From a checkpoint of a small mixture-of-experts model trained on Wikipedia.
Size: 10 layers, width 128, vocabulary 8192.
Experts: 40 experts in each of 10 layers, 96 SwiGLU neurons an expert, 2 picks a token, a softmax router.
Training: a variant of Muon for the experts, 357M tokens, 5452 steps.
Below are experts of layer 3 (counted from 0) of a mixture-of-experts language model. Rows are named router (the router's row for the expert), gate (a neuron's input weights, with its number), up (a neuron's input weights, with its number), down (a neuron's output weights, with its number) and show model dimensions 0-127. Each number is 200 + 30 x the weight over its row's rms, rounded and kept within 0 to 999.
After each expert's rows: "raises" lists some tokens whose logits its average output raises strongly, later layers aside; "comes after" lists some tokens at least twice as common just before its tokens as in all text. This comes from a sample of Wikipedia text that the model never trained on. Tokens count by the router's weight.

# expert 12
router,181,191,251,189,198,156,184,228,167,209,197,217,205,188,178,269,220,227,213,171,153,222,215,251,180,214,184,193,145,204,194,177,182,146,195,214,180,219,133,199,233,166,201,216,124,177,193,198,259,212,227,210,237,192,206,194,257,183,164,209,224,221,128,203,221,220,221,228,207,210,197,183,175,215,256,216,201,236,222,155,211,188,216,157,192,192,200,154,190,218,216,151,180,219,214,203,258,152,183,256,196,156,164,220,191,243,132,215,215,185,210,217,204,231,139,130,192,221,189,221,184,198,231,202,204,155,186,240
gate0,215,133,174,181,206,189,218,239,242,195,197,208,228,229,215,198,192,165,194,226,154,185,225,176,169,167,202,220,236,175,154,194,186,163,196,171,202,157,199,196,223,222,195,208,184,219,224,165,187,206,213,235,185,183,165,110,218,176,213,170,158,226,198,175,235,238,230,243,184,270,182,208,200,203,175,224,216,258,234,161,238,215,235,227,227,234,227,210,191,168,225,168,175,200,172,201,195,174,180,232,156,163,226,117,178,154,181,225,212,225,244,244,228,127,162,197,216,154,190,204,212,227,230,189,186,163,260,196
up0,196,204,230,195,228,133,231,227,192,246,225,160,252,221,207,205,176,196,163,211,213,188,182,228,212,178,197,117,214,203,159,239,194,212,206,254,239,233,225,224,177,225,165,149,194,219,227,172,177,203,179,229,166,147,217,199,214,177,204,179,196,148,164,276,209,156,214,236,257,158,188,168,242,212,182,230,172,210,182,113,147,205,199,203,144,208,219,223,171,193,214,194,226,161,191,208,190,216,188,229,233,194,183,182,220,216,176,227,173,222,157,201,170,160,197,197,215,225,218,188,246,136,201,232,248,182,194,179
down0,233,231,228,194,182,216,241,237,155,147,162,232,202,144,251,219,214,201,209,168,182,197,228,190,247,211,158,202,207,206,156,205,209,222,192,201,219,184,127,242,235,210,214,197,217,188,243,184,246,213,210,209,214,131,190,186,233,241,221,236,172,220,145,188,217,176,171,125,249,209,198,218,191,199,260,224,217,178,148,201,243,177,144,188,224,201,182,139,178,228,207,163,237,193,232,204,176,157,173,218,225,231,170,202,256,178,170,224,214,188,223,198,219,164,223,157,169,159,232,245,211,207,164,184,175,199,180,200
gate1,190,209,229,222,204,200,176,233,217,187,217,214,129,234,201,189,199,197,152,181,171,251,179,211,206,247,212,204,197,193,223,114,197,276,226,224,208,243,232,187,191,188,223,212,168,220,178,163,182,202,187,213,162,255,137,172,252,149,230,243,219,176,213,159,215,156,210,178,166,171,175,195,254,185,145,192,177,225,183,156,190,224,241,167,259,229,197,183,206,162,204,232,236,240,184,229,196,206,240,213,187,178,238,168,176,209,235,205,186,203,175,203,144,159,207,178,244,200,193,213,153,208,192,212,153,193,253,216
up1,209,234,188,176,207,207,209,203,192,168,203,151,253,252,225,172,151,227,114,192,189,225,155,160,185,180,168,214,218,210,194,213,248,177,143,251,210,226,176,185,262,197,126,228,193,224,218,226,237,273,198,204,161,214,171,136,219,192,191,228,225,193,158,190,203,182,213,175,240,146,186,207,221,209,155,211,171,223,189,253,205,225,169,244,223,201,236,201,181,167,219,245,247,226,198,173,202,210,254,206,248,171,198,196,213,204,218,183,206,204,138,204,200,165,192,201,244,183,212,175,232,165,186,224,180,211,162,190
down1,210,177,207,188,194,227,146,207,200,204,216,158,254,231,247,174,234,203,173,224,229,223,185,175,134,204,202,209,164,177,199,185,201,239,212,225,207,205,186,189,213,212,195,209,266,191,199,138,218,236,202,190,202,180,177,221,190,178,164,176,194,213,182,123,200,180,186,241,240,215,146,237,190,175,193,177,200,247,251,201,268,259,172,231,174,219,162,184,239,161,181,211,244,176,181,219,189,248,238,138,224,165,181,227,212,204,237,138,214,196,123,246,163,216,239,234,208,205,206,181,175,184,202,232,161,174,199,199
raises: " n", " and", " d", " t"
comes after: " of", " to", " with", " as", " in", "."

# expert 18
router,126,201,265,209,181,171,195,210,190,221,224,238,207,215,241,203,184,210,213,208,148,202,194,227,208,204,185,182,207,184,199,207,181,226,219,233,164,201,183,210,260,144,224,182,176,195,197,194,278,188,245,138,209,242,214,211,224,180,177,164,205,188,149,151,220,203,243,218,191,199,198,230,219,228,158,202,211,241,179,129,220,177,222,217,195,174,212,188,207,149,183,152,178,207,226,233,184,197,175,208,178,194,158,251,231,192,189,176,248,114,244,192,210,225,179,162,208,205,267,224,228,189,205,129,243,204,166,201
gate0,200,197,180,228,172,201,220,189,195,188,165,246,163,178,167,131,225,161,234,196,214,221,188,231,229,148,185,206,225,214,213,237,194,230,253,220,204,227,165,131,219,235,165,117,202,184,210,201,229,217,199,225,179,161,216,193,158,242,170,206,175,133,197,176,157,273,180,210,197,192,207,210,213,218,193,190,221,192,203,245,240,178,153,228,171,228,212,193,220,170,148,195,185,199,200,219,195,234,185,223,202,180,183,206,158,211,206,207,261,204,207,156,222,210,242,137,212,221,176,234,223,237,214,223,206,105,235,229
up0,201,260,203,165,204,238,184,174,197,153,267,208,178,204,224,203,133,166,188,161,221,219,155,235,143,192,230,161,190,192,161,210,201,208,259,244,198,203,221,177,226,170,198,178,219,193,249,182,204,134,188,180,211,165,187,122,193,184,177,241,175,239,197,223,205,198,189,239,228,213,234,218,199,209,205,155,191,177,154,199,212,148,207,192,213,234,209,219,199,206,236,187,215,183,205,190,237,214,231,127,193,137,187,147,142,204,197,193,235,233,212,241,235,244,186,219,202,204,233,237,172,193,148,238,178,243,189,185
down0,186,170,196,232,255,195,166,181,234,182,224,222,165,172,215,180,279,214,190,210,224,223,138,205,159,207,182,194,222,246,148,196,212,222,177,227,223,175,200,166,211,205,170,207,200,179,227,184,208,159,241,223,183,263,167,202,230,195,179,184,210,152,165,199,190,156,178,208,197,277,205,234,226,171,236,140,209,199,196,253,201,170,212,200,158,214,182,183,244,190,202,268,208,200,196,204,168,151,206,259,185,219,235,163,184,183,186,230,154,187,201,181,183,169,204,181,215,213,180,170,193,262,274,143,209,252,211,190
gate1,158,176,152,211,234,186,210,182,168,199,176,210,236,202,230,182,228,219,207,166,171,180,200,201,210,228,224,204,205,220,180,164,204,216,197,229,225,196,181,206,166,211,183,168,188,216,207,198,210,176,211,186,226,259,231,193,197,163,149,268,170,217,187,219,220,204,168,229,207,208,196,199,206,214,211,216,177,251,165,212,162,230,275,139,223,255,233,182,201,147,186,227,197,248,190,186,226,170,202,235,188,115,200,126,214,182,231,208,138,180,221,259,223,207,227,177,197,184,188,162,174,199,239,203,137,116,242,229
up1,205,212,248,203,221,184,219,146,172,149,194,189,249,180,168,266,166,213,249,209,260,213,153,179,216,219,240,177,206,236,196,192,177,197,185,179,178,209,164,186,242,227,192,180,224,256,217,267,229,245,169,260,232,227,155,203,189,201,145,131,204,223,209,249,222,206,219,258,179,183,169,218,189,223,159,144,205,185,156,185,217,137,211,197,236,182,226,167,214,251,201,202,213,235,207,172,185,169,168,200,174,214,207,134,195,229,186,206,243,211,204,235,157,192,222,214,199,170,217,182,200,229,170,196,202,175,184,205
down1,211,212,173,182,214,191,218,198,252,210,165,186,209,202,228,207,198,239,258,184,241,211,229,207,220,227,234,189,226,226,249,145,160,196,183,194,199,176,193,171,210,227,237,192,150,187,232,156,191,165,244,262,247,181,185,233,205,177,214,158,142,198,171,222,188,210,176,226,172,193,156,197,251,272,183,224,207,229,221,234,170,232,173,148,194,203,188,178,245,272,144,214,218,178,147,198,180,172,198,205,178,170,225,247,226,178,204,171,256,205,137,224,213,193,189,166,207,189,146,169,185,201,160,196,158,226,168,208
raises: " in", ",", " (", " that", " |", " and"
comes after: " the", " was", " his", " a", "'s", " The"

# expert 39
router,215,213,257,216,228,130,162,214,174,214,214,224,234,172,182,222,185,208,216,159,226,225,165,209,213,169,229,176,189,248,239,247,111,203,248,248,190,214,174,222,227,188,197,205,179,161,210,217,230,203,274,205,229,251,249,219,218,180,152,146,211,166,152,139,206,164,185,214,244,211,222,177,249,196,195,186,217,226,190,176,183,161,214,181,138,155,200,169,217,152,210,241,215,182,245,197,211,161,210,197,183,139,163,206,245,203,158,188,195,174,178,207,214,210,220,205,196,214,217,245,201,179,187,218,188,182,183,199
gate0,230,176,222,154,171,189,208,198,200,219,229,184,188,214,241,193,183,200,209,228,195,195,214,242,183,193,181,208,180,214,175,200,169,149,160,207,191,211,174,224,178,201,162,208,204,191,218,273,179,141,189,212,156,208,205,145,187,207,230,142,203,223,222,155,212,191,205,196,139,166,138,201,148,256,233,213,235,213,239,214,183,162,200,203,211,231,213,210,234,199,232,176,230,169,195,187,179,236,264,242,171,218,167,170,181,217,239,224,174,147,271,242,185,154,153,195,191,235,212,285,200,197,210,206,192,186,266,159
up0,200,267,186,248,224,190,188,193,204,222,179,213,240,252,240,173,181,189,173,199,201,210,188,221,224,186,179,198,171,211,161,198,208,168,186,179,207,252,225,193,191,193,193,181,225,198,210,160,233,220,145,199,244,228,219,265,146,220,167,241,175,194,186,242,221,140,264,186,225,206,228,150,172,206,179,173,192,199,183,174,180,172,156,207,186,146,233,234,207,240,197,219,184,176,240,136,207,221,201,214,216,195,178,215,302,166,226,154,156,198,165,148,199,188,257,191,201,152,182,213,197,175,163,188,226,211,234,229
down0,172,212,205,259,263,161,202,210,235,149,213,210,218,188,243,196,185,211,173,224,168,228,184,259,218,230,154,212,161,213,181,193,255,199,231,216,197,213,178,242,180,209,155,146,219,226,211,206,216,176,148,194,211,200,204,162,126,201,180,160,185,167,166,175,250,135,203,186,218,163,221,190,151,210,241,294,163,212,213,166,184,181,195,231,177,216,241,226,224,231,264,164,219,190,188,169,223,149,224,188,184,243,160,203,183,178,225,226,200,200,166,223,208,226,154,207,224,204,213,181,223,218,192,200,159,228,203,178
gate1,170,166,230,202,221,176,235,267,172,195,152,195,163,182,209,200,201,202,194,195,198,214,176,189,241,215,166,187,162,229,179,204,179,190,135,209,197,226,157,202,202,207,205,212,216,198,197,218,174,228,189,273,203,218,189,238,215,181,174,194,191,217,228,150,160,224,209,204,209,222,263,213,178,203,170,223,229,188,193,207,139,163,259,156,169,239,140,152,229,223,193,209,255,133,273,212,182,207,189,193,206,169,177,220,248,214,162,195,228,139,232,251,246,228,230,209,196,238,173,263,179,198,171,217,189,155,189,214
up1,220,235,195,237,145,213,195,202,220,150,219,218,214,165,239,184,184,229,217,208,196,184,225,174,251,204,167,217,217,164,169,177,209,218,213,195,155,193,236,194,196,185,176,228,173,184,211,178,224,180,235,174,223,218,146,210,175,202,215,151,209,179,187,254,223,215,184,194,166,169,177,247,248,216,277,219,192,204,231,168,227,191,246,153,201,180,272,143,162,210,194,177,185,208,186,210,158,236,210,163,193,223,251,172,158,183,214,193,220,186,163,147,211,188,266,185,230,236,234,178,236,148,216,242,178,276,192,162
down1,212,200,146,205,167,195,155,213,208,155,181,205,228,194,199,184,165,225,192,167,161,200,210,174,215,203,214,205,209,153,216,200,170,206,198,225,247,203,159,176,221,187,207,181,186,179,162,147,198,229,185,199,234,249,219,209,175,183,185,138,252,227,181,193,214,225,214,199,205,132,253,229,233,227,214,188,271,234,212,162,233,181,225,176,153,139,164,194,249,206,229,195,202,199,201,198,221,167,192,259,255,181,218,212,234,193,176,171,232,235,257,182,142,128,215,219,187,260,185,208,197,177,188,232,166,242,186,260
raises: " and", "-", ",", " in", " or", " s"
comes after: " the", " 1", " 2", " his", " 3", " of"

# expert 13
router,166,191,199,249,209,193,180,185,206,192,233,183,196,210,212,230,233,165,190,152,168,233,192,213,161,231,234,185,193,221,224,194,175,187,181,238,164,193,179,191,207,184,235,182,195,186,171,145,234,197,174,232,232,181,253,206,229,163,161,191,213,217,202,200,274,210,207,175,207,224,207,238,253,211,241,228,279,219,242,186,168,188,189,177,169,181,223,139,173,208,204,181,171,215,188,201,228,170,217,226,190,142,198,213,190,220,176,168,262,173,226,250,145,224,188,146,222,226,258,186,159,162,233,160,196,111,169,196
gate0,210,176,211,160,232,214,210,233,224,209,150,231,238,203,145,167,200,176,226,152,186,206,225,179,167,298,211,217,198,198,171,215,173,223,249,215,190,178,185,193,200,139,170,156,221,209,199,177,202,182,179,223,195,229,211,193,240,170,232,195,180,253,214,191,235,182,213,178,148,252,210,174,188,188,223,252,172,205,212,222,185,205,147,150,164,148,215,233,235,236,174,160,171,164,172,224,225,208,201,271,188,195,217,231,146,167,188,247,172,231,195,208,208,174,196,200,278,190,256,220,198,190,178,213,204,152,190,211
up0,209,197,192,213,149,207,195,150,230,217,254,200,168,237,245,189,184,216,178,216,220,220,216,176,142,181,152,182,181,207,216,204,185,143,213,163,159,222,173,190,187,190,195,262,171,208,167,199,172,183,198,191,211,221,273,192,223,228,219,241,173,178,191,150,217,222,282,264,227,191,192,169,222,204,215,209,227,207,185,140,198,239,179,173,209,190,188,184,110,167,217,243,178,229,207,191,225,227,168,243,234,236,225,178,223,225,212,193,218,204,188,205,258,191,197,181,166,229,190,151,247,194,193,174,172,192,131,163
down0,134,229,263,219,159,272,189,157,196,198,215,207,199,205,173,182,211,160,134,182,218,226,205,199,198,173,147,208,198,223,172,158,237,196,155,194,214,225,192,201,230,186,165,259,166,196,221,223,204,198,210,219,203,171,195,201,163,148,233,157,179,204,209,198,203,201,185,216,279,181,220,191,158,149,239,252,207,191,264,180,212,186,211,227,174,213,199,215,205,192,225,191,165,231,195,198,237,188,199,180,188,229,183,210,179,180,171,199,226,259,166,265,206,197,193,222,157,160,173,199,206,172,233,176,224,290,165,251
gate1,228,170,186,195,231,166,210,185,179,175,245,230,211,168,214,211,204,206,197,171,197,201,227,195,211,262,260,260,229,261,223,209,199,232,232,170,201,229,111,154,208,219,244,191,145,183,240,166,194,256,199,181,217,168,228,250,176,224,161,199,193,221,245,178,231,211,179,207,220,151,241,224,227,182,181,185,260,195,255,250,214,178,203,148,196,143,203,190,240,235,193,157,208,165,189,196,139,201,184,182,203,170,164,155,221,161,209,203,194,168,197,184,157,180,153,194,192,220,184,216,189,198,170,196,218,203,249,191
up1,155,150,175,256,210,210,243,176,185,196,204,167,235,169,230,203,198,204,175,202,192,205,220,185,218,183,214,161,237,193,146,196,224,261,259,263,173,204,203,173,217,221,247,194,235,193,155,162,189,259,186,222,219,184,240,126,204,193,174,224,202,223,195,242,180,256,244,226,211,267,135,170,229,201,234,149,208,230,204,235,210,216,219,215,180,174,183,182,198,191,204,207,168,178,152,157,198,179,229,160,185,234,166,173,233,214,202,204,230,206,241,190,253,211,154,193,216,172,181,197,136,181,190,183,181,164,179,224
down1,144,213,237,211,192,232,120,215,193,209,207,210,208,189,143,140,203,179,236,186,248,210,154,181,215,207,191,230,179,196,246,197,177,203,221,200,203,214,189,202,184,136,209,214,232,210,193,179,228,197,184,216,166,204,222,234,147,178,202,224,225,306,193,240,208,198,151,169,232,123,207,240,192,185,118,175,220,197,256,172,168,210,201,237,192,235,158,213,204,198,251,181,207,242,233,215,145,209,184,211,206,167,170,196,248,178,176,190,227,220,243,201,196,177,191,231,219,226,193,155,201,198,166,188,178,228,226,216
raises: " in", ",", " and", " of", " for", " to"
comes after: " |", " $", "(", " ", " /", "^{"

# expert 14
router,178,218,291,205,233,175,183,264,160,195,222,180,178,225,226,189,182,205,223,218,188,215,195,192,204,167,254,212,196,229,151,208,132,198,186,191,191,205,159,193,196,155,211,219,161,180,174,145,211,149,257,182,210,207,200,190,216,170,191,148,192,165,164,181,198,218,234,207,218,225,189,231,195,198,207,230,250,227,222,178,192,241,210,149,194,173,182,145,180,210,242,203,197,211,215,234,263,169,181,231,249,208,145,229,191,249,190,242,219,179,199,181,221,172,157,123,237,232,226,228,205,157,233,218,193,181,160,225
gate0,220,210,247,191,243,226,258,220,153,208,153,212,229,191,197,226,186,177,130,203,153,184,239,184,235,185,176,249,202,275,174,228,242,271,185,208,180,176,151,141,187,191,214,216,203,145,224,154,209,146,231,200,158,213,169,193,227,199,195,197,250,156,204,215,226,184,235,206,177,204,187,214,207,223,153,218,230,187,211,172,219,211,240,188,198,179,152,174,169,235,189,194,212,194,243,230,197,199,221,221,180,191,225,219,161,231,167,218,148,250,155,250,233,220,195,204,220,156,164,206,184,216,222,170,179,154,193,167
up0,213,239,202,197,179,170,185,223,197,207,222,240,235,196,194,216,135,204,197,240,242,190,223,196,154,184,181,183,158,140,183,190,265,287,186,188,213,214,213,197,214,209,216,181,190,228,203,209,219,143,172,207,153,208,182,195,235,271,194,232,213,211,190,179,248,237,213,203,235,243,179,222,209,175,193,250,196,167,191,160,166,202,240,169,259,192,197,155,142,198,202,200,204,203,188,170,173,203,187,234,183,200,175,137,192,222,226,212,224,203,194,196,296,203,225,175,191,147,186,211,226,255,183,130,204,162,221,209
down0,255,196,183,197,253,150,227,221,208,151,208,265,250,211,220,195,227,175,151,241,202,221,212,135,217,165,136,214,212,205,196,147,221,225,155,208,191,181,198,194,187,198,189,134,198,196,219,155,218,163,213,191,227,263,178,219,216,210,189,198,164,162,176,275,224,210,218,165,244,164,224,188,234,168,178,239,208,159,251,223,243,167,194,222,218,244,207,209,219,217,197,165,205,193,221,178,201,206,225,209,117,188,201,196,211,183,196,186,156,180,194,198,238,164,211,176,219,182,187,174,177,147,234,215,191,258,203,227
gate1,196,208,182,257,211,168,205,217,172,181,221,197,146,251,197,165,181,196,262,254,194,170,219,211,151,258,213,178,179,196,214,173,223,210,217,196,251,166,137,218,220,191,239,188,187,223,185,202,223,208,211,200,158,211,211,164,217,211,164,177,187,179,189,183,186,201,231,229,183,235,158,245,259,184,159,217,222,183,226,159,197,246,258,238,151,262,229,194,214,215,172,279,144,254,225,156,187,231,192,179,201,193,172,170,183,219,218,162,229,199,198,149,212,157,196,198,181,194,224,193,195,211,178,145,206,242,184,160
up1,238,191,223,197,203,215,267,188,198,218,233,190,227,191,177,206,175,180,222,221,154,177,130,216,202,215,209,164,140,152,219,217,166,268,170,199,212,269,203,205,245,189,195,162,200,162,153,193,189,205,202,161,179,199,193,221,245,135,178,202,216,155,276,255,175,183,206,218,190,196,207,206,228,220,190,191,171,208,165,222,166,201,221,178,221,191,221,223,161,181,195,153,233,251,168,208,168,196,223,197,170,223,245,256,224,168,265,236,221,247,170,231,195,160,232,154,192,206,221,191,189,223,217,154,218,191,195,159
down1,216,266,166,208,199,149,175,203,216,192,241,196,212,152,195,153,164,206,156,220,238,216,207,154,221,213,196,202,195,169,230,152,256,261,225,198,253,206,220,207,214,203,212,178,183,205,170,217,222,158,187,232,209,155,178,199,193,215,188,201,223,197,90,179,249,206,187,190,187,137,185,247,245,238,190,189,156,209,198,225,190,221,232,210,247,207,135,265,230,216,216,184,205,229,191,229,225,196,247,221,190,210,170,203,207,170,163,205,198,166,195,132,188,170,180,163,226,159,225,205,225,233,169,195,169,220,201,220
raises: " and", ",", "-", " P", " C", " R"
comes after: " the", ",", " New", " of", " in", ":"

# expert 34
router,189,182,210,227,218,148,206,233,157,222,289,204,193,230,204,172,247,191,204,181,186,200,192,245,219,199,223,172,192,226,203,190,130,207,201,185,198,214,178,230,216,223,219,155,155,209,178,182,230,175,239,185,250,224,202,143,189,209,212,201,200,137,209,147,227,227,184,219,235,254,171,198,206,175,151,192,189,219,190,173,208,189,171,164,162,206,201,170,178,155,192,147,160,201,197,252,249,221,185,255,149,233,175,228,196,241,182,184,194,166,186,236,220,193,147,164,197,188,269,273,215,158,232,198,203,224,193,211
gate0,212,158,207,207,233,200,150,185,245,222,236,204,222,176,204,216,218,207,218,228,174,226,167,166,234,193,194,231,248,249,217,181,176,227,210,159,151,206,166,207,219,149,172,185,166,209,195,248,247,232,245,163,207,193,202,149,185,188,194,199,198,250,200,162,123,201,133,202,240,233,210,153,197,157,194,184,195,183,199,159,217,201,240,162,220,223,230,165,218,177,205,231,161,196,151,182,202,255,225,183,166,210,232,217,247,214,198,212,241,160,199,234,192,207,195,160,129,202,174,217,197,248,161,158,248,190,244,217
up0,212,205,156,224,191,213,222,174,196,179,172,217,196,248,174,190,206,174,239,232,164,207,153,213,225,197,190,186,221,269,180,208,235,191,219,210,181,194,170,231,206,172,146,160,256,145,150,242,229,197,179,203,234,238,192,203,167,165,200,205,172,181,177,222,223,147,263,223,171,234,232,266,190,202,217,191,157,256,167,181,231,179,192,178,179,164,156,240,166,257,203,223,225,193,152,187,156,137,177,244,192,246,200,158,202,236,188,176,253,208,149,215,194,190,236,194,194,235,241,188,204,217,231,191,197,203,169,189
down0,185,205,244,171,203,150,165,198,166,183,148,201,193,212,222,220,173,164,219,214,182,171,187,205,167,196,228,203,222,182,200,202,251,164,211,190,186,235,209,128,227,250,197,189,220,197,194,187,249,187,206,223,234,175,187,232,246,154,220,193,210,181,209,225,223,211,169,199,180,216,230,202,225,215,187,213,192,247,162,236,230,268,198,228,194,225,167,184,112,246,210,184,184,211,153,127,215,144,194,214,189,196,208,245,165,224,203,247,143,199,233,222,186,217,158,206,185,236,243,173,187,192,242,243,110,231,183,196
gate1,229,193,219,213,218,229,221,137,228,208,203,138,156,268,208,210,193,188,210,170,240,220,111,192,201,206,282,254,175,194,237,183,197,269,212,194,236,198,168,195,216,196,213,193,188,160,221,242,245,169,204,193,184,195,194,201,149,224,216,167,233,182,181,191,166,222,212,188,215,233,175,182,170,237,199,176,188,148,180,187,221,164,170,213,148,204,231,185,182,164,226,200,234,264,193,176,169,226,197,182,170,230,168,140,200,190,236,189,236,187,173,210,201,245,161,213,198,158,222,222,211,204,173,202,241,168,194,266
up1,242,203,145,225,146,184,233,196,131,195,234,199,177,235,177,202,117,245,252,187,184,169,189,208,138,162,212,231,180,226,163,234,174,158,182,163,187,229,181,196,231,211,215,183,183,196,222,207,174,162,171,213,251,149,198,225,176,218,279,193,201,198,180,214,249,243,204,196,188,191,192,139,208,240,216,195,186,228,219,132,233,214,178,252,209,221,183,214,242,229,238,238,221,201,195,168,170,182,193,239,194,185,216,166,200,247,217,170,207,203,170,198,205,243,196,203,210,219,175,205,220,264,235,196,225,166,197,167
down1,228,170,175,227,210,191,231,198,209,250,182,215,221,165,258,241,221,194,166,220,193,196,129,205,251,209,161,180,167,162,254,168,264,224,219,183,126,255,164,225,194,181,206,228,211,210,205,179,174,184,120,174,197,171,213,218,192,212,218,205,188,215,168,205,251,200,225,181,208,139,212,190,209,172,228,203,179,201,195,159,177,186,187,218,190,215,187,134,223,178,178,209,163,227,272,198,169,202,195,245,182,167,224,268,221,164,211,209,186,205,209,247,179,209,209,202,190,187,198,231,178,226,165,138,232,220,261,206
raises: " and", ",", " in", "-", " was", " for"
comes after: " the", " s", " b", " w", " r", " t"

# expert 4
router,165,158,255,192,206,178,215,235,175,200,215,179,160,245,228,229,207,189,201,237,183,235,165,188,240,170,195,172,196,225,180,228,178,212,214,219,185,180,181,194,214,181,213,198,188,208,195,180,231,145,252,205,212,220,253,215,181,146,193,231,174,178,170,174,234,206,182,191,211,209,235,135,228,201,234,228,285,217,216,178,195,209,249,253,158,204,166,132,224,208,182,190,202,214,207,212,189,171,209,229,212,169,119,200,203,192,216,242,182,119,239,193,249,160,189,182,177,172,229,192,194,203,252,229,224,183,136,149
gate0,195,129,206,215,217,199,222,232,224,223,173,162,239,251,176,207,198,144,208,226,193,185,235,210,256,230,200,178,201,189,167,208,220,197,167,191,190,128,182,208,266,183,200,199,169,168,198,184,208,138,224,213,213,243,260,239,181,179,178,174,202,203,185,193,236,185,247,217,212,180,162,190,149,198,195,213,197,283,234,199,142,222,156,252,196,187,153,216,202,192,144,199,217,220,203,147,214,220,169,219,153,210,191,197,195,191,171,237,183,181,228,196,259,221,187,258,177,195,178,261,178,154,152,217,180,195,195,190
up0,211,233,197,218,181,202,222,209,211,140,265,234,228,202,190,168,241,178,199,244,208,203,190,201,172,225,180,148,227,242,228,216,219,220,229,212,209,182,156,245,218,225,247,217,171,198,208,218,206,230,203,194,227,224,192,182,215,187,218,138,280,208,203,151,184,183,179,216,191,246,221,202,251,243,251,184,180,210,221,132,176,191,215,168,168,164,252,213,212,172,231,179,176,205,203,190,211,217,228,134,233,156,195,186,166,217,211,223,176,199,196,188,237,164,169,202,230,158,177,130,120,207,192,169,146,216,170,178
down0,206,235,152,194,179,212,159,208,171,163,194,219,153,218,171,222,249,228,219,192,178,246,166,209,243,199,201,233,173,183,218,182,188,165,245,203,201,206,224,156,176,145,184,213,212,162,209,242,198,198,235,204,205,169,204,164,169,187,189,156,160,196,215,181,170,157,242,243,168,240,258,200,238,207,211,155,238,155,226,205,211,243,256,230,118,203,179,210,179,200,237,171,196,211,195,210,167,156,174,248,197,198,222,215,247,257,205,207,241,227,191,201,201,179,150,201,205,169,136,188,216,177,257,203,233,190,192,262
gate1,235,199,146,213,220,159,185,185,196,178,221,193,206,223,229,229,196,189,156,204,200,159,193,166,277,201,162,186,211,195,181,192,197,216,198,224,168,197,179,194,210,204,190,250,182,286,173,179,206,197,261,221,234,174,200,162,160,262,238,238,215,176,197,210,177,220,247,201,174,220,200,192,235,203,175,144,226,177,253,201,206,135,154,206,165,199,208,165,208,181,191,148,258,230,201,210,201,167,182,255,229,172,167,217,206,216,145,235,196,252,195,115,203,237,242,186,171,224,226,185,168,251,196,200,186,195,197,216
up1,184,260,194,242,179,184,201,170,248,211,194,175,260,248,198,184,213,232,225,186,166,189,212,190,119,194,203,181,179,237,234,177,173,159,202,200,181,166,212,180,189,190,231,196,179,229,228,163,173,192,213,218,194,186,164,189,205,179,189,208,191,198,229,229,195,151,242,253,172,242,204,205,200,202,161,250,212,207,170,224,217,149,232,200,166,189,171,204,219,182,175,264,175,246,162,217,231,197,201,228,200,242,218,247,258,265,182,184,143,203,166,232,141,188,230,184,203,180,254,215,148,177,213,199,151,170,264,213
down1,157,208,161,203,183,218,213,162,173,204,185,227,178,204,230,198,172,213,185,178,210,265,175,207,198,188,137,249,152,188,151,223,180,216,196,181,190,252,216,196,158,191,248,204,210,184,188,184,204,161,163,224,187,168,187,177,200,193,258,164,267,182,177,170,222,204,209,202,190,243,154,237,208,217,173,161,172,180,173,183,270,244,190,214,246,247,230,202,205,195,145,230,201,209,201,228,190,230,137,112,176,222,206,187,171,213,177,239,265,222,262,217,192,206,209,196,216,232,182,241,213,190,218,237,159,216,186,227
raises: " and", ",", " (", " in", " of", ":"
comes after: " |", "|", "-", "–", " T", " W"